{
  "num_hidden_layers": 9,
  "hidden_size": 224,
  "experts_per_token": 6,
  "hidden_act": "squared_relu",
  "router_score": "sigmoid",
  "router_logit_norm": 2.0,
  "vocab_size": 2048,
  "norm_eps": 1e-06,
  "tie_word_embeddings": "early",
  "learning_rate": 0.00649,
  "train_tokens": 585700000,
  "max_steps": 8938
}
Below are experts of layer 4 (counted from 0) of a mixture-of-experts language model. Rows are named router (the router's row for the expert), up (a neuron's input weights, with its number), down (a neuron's output weights, with its number) and show model dimensions 0-223. Each number is 500 + 50 x the weight over its row's rms, rounded and kept within 0 to 999. Numbers have three digits each.
After each expert's rows: a language model's description of what the expert responds to; "mostly gets" lists some tokens that are sent to it at least half of the time. This comes from a sample of Wikipedia text that the model never trained on.

# expert 33
router:502522657499544391483512513425529501560477531541502500542487488493484499504536487555482453460488535550452529572466460538509490425454535491468554575534580490440472498462490473471566507450489482536571534525385493361489459501526554400463474523516430432522477419520456505524486411560505419470588591512459532593497492543580452476523427395453524482542469478488479504434470449555532471419538420609586504484448515484506532457548527554479520528485541543509519415484512407522431571494488466621508470599442422505564555526547532538560561493504519504514498495432512451482598485593543382417498588581476425507478508470498485536501481573463565426582431472494525504553532489593618538502531
up0:533461505538450499563533450393402462493520531553508510441483544628628489497518497491449494491527592528406481512546492419495459504522492489502530488532472513537503545499555410598442451475488485426461563499499532434515530471488474505562501459533481540458501454460465507456496486411421510543484480541601438495557588585504468572498371518546485423570518491434473491488513458496471548445602498588457477465593570510476535538572466589530470466454584553566441532543455468469606496425438454438607508512482516478479576440523505552551477426554500519466486482501461465497531464447488371455514545466456482481393416529508441504583423486543525515497495469473624524495562473525597612596534
down0:403451483504560541507528542314480523499492395405561498428465583522475423378467456480492580503500479518436519383455601539405569572598538467532478527528511553513440553444546487539515490555514557464535469534521428531518465488506496603482553410448484534483571505567523464588511538493536541498540562469488499537489601469493520490484464447503503512494481518548545453438513470372398541477495411430540495495437580393526444489602508474445460486525489473492535534498543524496449500408474468473461495497589456496423445525524467556571436454513550444458479558496456469496487444465521472466634476571424400443520511558566565513518536472529433479521489518492548548440463530569489548524502
Description: Capital letters beginning names or words after line breaks or brackets, such as S in Spanish or L in Live, and lowercase c pieces like batch, boycott.
mostly gets: "c", "Th", " Ac", "He", "Ch", " Co"

# expert 20
router:534497450464502533572565487544477486519513406457519528464492422440480532520446544492468474498523544561576517491494503448523508602426524543402547528543498457463531460477416592502522473476507506491486392429498453580456450500552465522508559522450454517520413429455425440452524473572611525426472490492464437497491451464455576449482577535588562410568518563463592565390502417530397487569474464474547422458564521550518461505468435521555552493459573527560548536465467505505544540495472514546497598539496497477536477536514533515368515586468516535485470562504383387542498406484528413476538430514490555531470489482470489463614449530560552520547493615555479591579512420560513529472546
up0:568417452550569504509482478467553529508504440483533560476342512454530509467530539490522430498548447527548525525526461538567512523525526507492520409490419565499499517470431419428425552489551514558536493389457394594524511507500551426511612543447481497611464554482482528503611444481519432543568467526512488587572489486502423505511431489584444476487443511468494503415506468466578621516575489517549530560572509432529518485415480547503557451527498545503482605461473503442558519514503561550565513513566469556477450462496509389437408502465478487491551424407587465532509534549486488514449400494516513563482476470572487458573549596482447548408574548549428518545559543595538495493470
down0:428447513448567600534440475560570478419433536575495517460560620480527557402518432452562556494497478545406474483523473502433480502527479523450523573565550468567362452421509584494573515503485534568436458594494495493488410501423479509523461516528549410501433449535518480474573513516425483485512508482498464481619550575502522489452476445520528495535408529440416498489392503404537480469500516425493473435418564554447509433355425536424532492556472473467573453479554550490478504485489491451518517430492484513539546522547462563505486479462486481461465464477593503516495559437451442466454561412513467444539426507464542442504542522537460459590441556498501596499522603547432477553565
Description: Second word pieces after an initial letter or syllable, especially en (Gard-en, scre-en), and others like c-rew, S-uez, sp-ent.
mostly gets: "en", "ourt", "ummer", " Sen", " back", "itt"

# expert 50
router:452478638379559507510560597431526536522473586536473478543546474543468482477545489472388532498591434489413397534385492483449541531540552483493481546469566489418467477548476572425564483513573514535515572563511455478542453461528519465496475444529470434488522522532442390594460518494525522511612528478511506562434499477522483452409532468453508512503500515569591485415584507510492521416401515547531477515499523485490511555534473580521516476457398527513486466407507522489511520442578452611481453584499463516471441447617527504505467535494491511488499507521439534457493493549585440518557462577532515404519584487520539528468569568487497549457415474470546517467492611629600446521525
up0:492412507500496511495552491500468461480572535527505532524421438534545513443429462561475518492555602487418447399546580444562456574471563529622466403431475479567494489586508470533494496454497550491459450497479443561527494476544539578518498444453424478460463540560496428557607526512507590481522460475574490428616498524564498532518525426451487509421504536414553511419488459474421479488417550476521495517618432569408444544471510516414512567491420527541569528495564520524596453504581513504589508571491476444420473508485469439511489453560581563519589386490523480436531467455516555545556494547606607494522490530473492436532557467590565561551497505532499567492449487493477498449507
down0:529531451547493512535540597484545356565466533446453498426507419640532525522489365526473547465538488516485538431471554489420473533662443472468537552581519553498528468529546490531546512460538572573480625424492564519521608434464507552492534586545443486522472529475545554486482551528635476531414454568558456553489423543517563480523428475564481463551486557570523520507553468504511507467521551450536462428461461458496509471493494430465536459461519599494414500462491490557395441530593489521464452522453433432435445437453458487509537536411377510423478565498490520510452556554539481506418546496469514484506474479595450463500455476515488482521491535441449550540517550496473525581473
Description: Pipe and semicolon separators in tables and lists, usually right after a number or cell value, e.g. "980 m |".
mostly gets: " —;", " |", ";", ");"

# expert 18
router:480524585438555448518477586529487551592564614533531449582517482472491469510515453521464412485576501487467510604446489507465513469501518482458549624489522465415471520505486477479585561460575511522592537480479455452481512450475462467425460515511503472410512464488477454511473441508546411540611565453426432644465413560479458443417529423427560540519482414591470534510586506572548457502535475508516421524489454399414525450557407519493529469523519542437447450414567424552482519471476484606431480518518515482545427487586589513480533558501542543522493529495452510498553471516538400351436513570481432514492489493526514566488562550476514477492393494474473531539531522500523462495460
up0:547508399532457485529494543643530512500561554554509512505518473545509566582562463539560535520494480513560531447424469461458493492485437596519440483514543417555567452571542498596459486472526510511527427458600496459567446500463424562562553465544440547534487577548500495523547408529468557485551431572538538487520489559436488502524458528478469529560546439512569486539557483491435522567444591518483521547534566390411464542515556493542552541500466564463534496461490534480615511458430522469478480469453511530545492488465489428435446535518507467466529502542419611480480502423500407475466403539508399502467401457541485460547444422424513582532503363542479621557454506445489589502406
down0:511492462482482563435489619543469442484404572527475498479547508495504455556480541489478502513473535522416546467475455465487455599457598483565521401464531516460594514397516568461565545543547530502579447508557433360599474457461534535461580618488443486539426497482528546565544461471444338460499538491521580481494480514512488466480438431520554496498456530469555429480553516524535571535449449414512419447459519502490520629470448503540459474425521606548488484566502427384469511447459484465538482532410513527443490436506534450423479468501503535517504486496478506473419493503426549501486498482438429483470608437498495511556415495522450498439518560524442589414449489415516536455431
Description: Initial capital letters and abbreviations beginning names or words in tables and lists, such as J, Jan, Oct, H(irapur), M(PC).
mostly gets: " J", " Jun", "overn", " Jan", " Mar", " Oct"

# expert 54
router:524481660494569482467473563471511526513567605491536417510525468517412445542516469490437383514543451508419508585415462476500523458522498431472508609515544496371444557510489462463525479455507487557590547477462482427485498526451502430453492479509484461415516505502475511508482405512528435529559551471418474642506431613497434415448527405488504533562445453555484502500552464561540494474490486509576410514451477493427493442494420544449513457471515562470543466467528441599515478484487469605466488608504521502565445534584577521507501571533463560525503528524482487446557487546554440403478560582448442456446559514525511592454539567517507564525398496464453541495464498500567474542425
up0:594469486555499499472366504508418458523634507447535513538475423537627567503540574489480488404508532481636471539523473540523525433458468459469642500488495523412562503470533433540526482464487498480465443455558475446516541552471493547607460533503568570560495482385484539482678344518538608453466465506525560429452511463486514480475492564514516533571467435445467476480465493489452510550422483398511509573568516609576475506499564426530509494506534542441451518523468542546501559486432584432474568472470480512495519488513491496524571485632455465470506495514499476512504537476525530570506509486564507543498448508554517583479426504485547549492489527466491413430530466511505484581468
down0:524469500473553571518526543524484425587434528493554518436514472448477452488400517450524465532564474492433478552495448418481426525517521472548562549539479547540500540477472387454435449341498465522563568524532497562390470496535415466535418451514483412500413520535564519467557399477597484482516490448522474510515534504552511519508484548447444535497509531486503475508452515515465505454511657411560488571399509442544533495438490517550541575477437441526439563560442455529485503452503507554530460535395496458504658545515515558450451423559394511550538515432559539491448536409517448470502497564542551545518536520479530398562556484568495475474467423471601524494483595530509540449562
Description: Capital letters starting proper names of places, groups and titles after the, of or a label, such as T(ree), E(astern), F(éin).
mostly gets: " T", " E", " Te", " C", " F", " Tr"

# expert 60
router:447416465468509459469549474532517508503529472489472443514460515457571485492428481504566505509513503445477566517431544425463524515483515521466524528526538468579601523566492503473541424464532502486473507453503526588566600568587520543497394523527447463539413548532395455477456431549539453486461490515465523529490555563446466395461575477503508495521517450455460566483453499455479373548527501501509521569505483419565510427509482460494617547534524597374515487507455469670497544466439442443476633619603536515477463443505476446400496535501505477455553470588488428486438444525587397476463421530501503554531551519506458477631556417469498456540508529535552529489502421492532468476468
up0:441473503549425498454546402463558555561460480553372483411493528556560513479422459391491551555471509498496445512564528576511460482467479572520478549470503484521590378572519510468487535495471506537482440549467490573571496449552549537533515455545589423542433486434532554512512499531490551468499459489481393442454535439503521471568477580529382487467530495446491411479432529549460482594525565447430511586571509476509407460573461536497450491449540556446538461500485465563584539482441507434532553630436475514462526468349510465536527535510435490503554543543525433548398499441538535506541431644490503479485538483483584479595498446488547461546497467521469518516487523488527385520470
down0:454509480439425468458526505598654532462561546533440475562502536453475445485477448559540464465486475547526541401643421543598465587499482559452462504471488485475482591544509539438426546363550559440507463476442520532520584502494455595476440468531508545450481450512562473516518539477548543441524524521430466399428442423578555433509472435621465425550541476546492514531391452461564388471479483469487552558586526485511509432434498536533474436422478502473548516458576417572544462519505451511557511479462530505452560468496597547522449496492425522524543529534460547407501501456432478463508501519519528448525498527467434502570514544442449468509583539490519496470505531523584465425418
Description: Inner pieces with u, ou, az, ud in non-English names, especially Japanese, Vietnamese and Arabic, such as Fuk-u-oka, Ab-u.
mostly gets: "u", "uk", "ush", " out", "ud", " Af"

# expert 27
router:528399465444514503475641511376489457515511525487514528513452428521526480527480484559361542454596527550458467484436455531456511553530514511518474489471456481552508450588526593422500574499569528562553586641474385425535421475547493478528518460510532542533557491520519496533461479528490513537556458556522557554477552439439434490426550507476493621459524483517585408360523548517516518457448570430472546437552494463539406486465496554487469474490453419511479522481525537500548479484589522463554476485449532489492521456572498455461456439542473509438512502515454515533485522414565466575580468562563562408555585422485544556616557494454484618507445454480480486484530574528498479536526
up0:474533474423479605464587518452471472535533525535581584507444424516514518530426491488505606504440490516434500555491532486497513494431531556526485387472432584461508550524531526548586535467513586460534479539486441571502541572509517576480531463482591542520464408547447586511440516487497470521493563486554568540473517403497464511478498468519522448481548390522415404428495576477458546548537487450415475457635451452521510554534516512402464630520526471498456558341590563497529514487498585469517485589455510576427523458608432440491494426534492525501498546518552565488485552535487545534536429584537558557391541461470517443552524462474456561515495446509479482503464498497453493430567
down0:430573425612527562467514584486455478409492595528497482517455521513486443562511563546392548474418476411532519545505475521495465455428535411537629501440518646468460526606559501508450518530447369492467444490532492495549540463449443544549413465481487486458479538578507558543516440494444466510561488505507476420467419581543508450505556585508477448514533555528510608551496435445566501520491486477443562429561493505474492516526512499484479436490475441494593415555528485492598510432536550467448485538567545494480536532504504500500460533472543493423511507536474582421488459464473488503483548480532465522482480528565440466431413423548512517457469429353591558408514475547514601453557
Description: Pipe separators between table cells in sports and statistics tables, plus the piece ir inside names like Pereira and Bardsir.
mostly gets: "ir", " |", "ired", "ire", " rece", " •"

# expert 56
router:459524608519539514482450562475524528573581563486501446580487497584382452544544478471420451544498485458449457558378468408473522477558545490533525579515456503382445501532522527440546434488526547454567528519515500421469479472450504460417454443504421414463573498519458566516471396467550544500596547539403481585493433588482454521480537437452468507522424456583464506481579500519590538576452526507588424476515467493417498436480462532399472497468437573487481451416545424543457482495511464544451530535497499455544451484571579444530499574491483494438485552481539467486523477595553462445441542545467388475575535451599481506462516598467481551495454478452436557534459487479563475527468
up0:492537464529465471517440390557584517497489551439483496438465435536440387528468576476548521501589596443504477563476459412468476512494576443508570467553459469495501491496580535519514454603492526524482526496531511589554522586464416535467507480495479524591449489524500433556557472609507448485484483487586542407517473512441496502519460515548442471462513627435456460410491451492489554579473525594539492474471462612440463572386463420509427464455482521498464459469502542562485432442472466535525594554524613448519504497525467483575494468501504518466438526507448447592515531580412485590496599467555515513500471482574481479402496517401459495508532486568412544504427503417605455527478
down0:510434502533564614471455456459417417471455508533476552493471514507393466456446513465605514664482468436439464483494500481484518463498481419476506454522446467525472581424535498387479449572526433469546580551502535465431389657518455533509536443440462410533476551494550502542574522473540489494563474533531484509495535563543486467514473495428552539482505493508511522541455571474485563499517424415454482515484614523461457509511514537553516514549483528445476496628444500546544543475414447488480522553525528446541422436540382523615512459566423373460485453550573492550463528476467538513411480526523553484551520481496495468397521561436425458463553488496480489447508506413471431575483
Description: Capital initials or first pieces of names and institution words, e.g. R-ugby, Hong K-ong, Min-istry, Cent-er.
mostly gets: " B", " R", " Reg", " Ass", " Med", " Road"

# expert 16
router:474440455549521410512654445454553580480515519508506512481460578496462521408570574404505574451422481520531564497518526396476486545527456469482473405548528550511520466594499419538458433456458529432495478503517487528468499555447430529543536584598504527516621414506508503605547532443448441425554598409469513472504543482541472481448445523463491501515405484520453559482496563456503514446500538482495408525462574503546479428583507506479511534487442475521527497487449475471498511499359418490520481573557621447542497490442469414467503477444480608598418560439483472424585491509562560511465469573485593532497458483481546460466569443507534512476515522453489485470499456531481510493622
up0:445528577412472426426528531444472581520512480456550494545506563490508512518485510445477522465463457584450516493506515542511535514538429482470416422484433575554552525496546511520496491469443529532404512485480451464513531453468564564536508496532438484517457415498476509547493567553514521487501497557482502461482478499495483540396451559490554619505410560601536553487528416414503578473486605559472478503495563591528429569442510410461488550563519488499542515417498504495492532551532404433552474430466503487461589496343450574568492571411406608506497504492449461504552510468489501429516580423439528470519358452502499416587496495465596528538492482497591491479586537432524419515587
down0:475486472475480465474529539523508500488551549509504420517530465523560520465482511573491517463590433533536455585561488544486490441510473515571549508528461429466495486474497513514536548534438527501587473526496376470526362582509507489423466554581517383562552431504460438492573525493531531522455628458505454542498572515495509522561428365517453517478591543547509552498550530493488432528477535449445481487524563550416547503527534435440491517529577504491454484455474438441523490515612545438520536436480441555496492547563435469632540502500565513489433416529586637505582567480457583448438471578584424514477513469554498528527450499426573444529474504473518457466441586463593604560455
Description: Mid- or end-word pieces like or, it, our, ors in names and words (credits, Taborites, Pittsburgh), plus == header marks and table cells.
mostly gets: "our", "it", "or", "irl", "ors", "ored"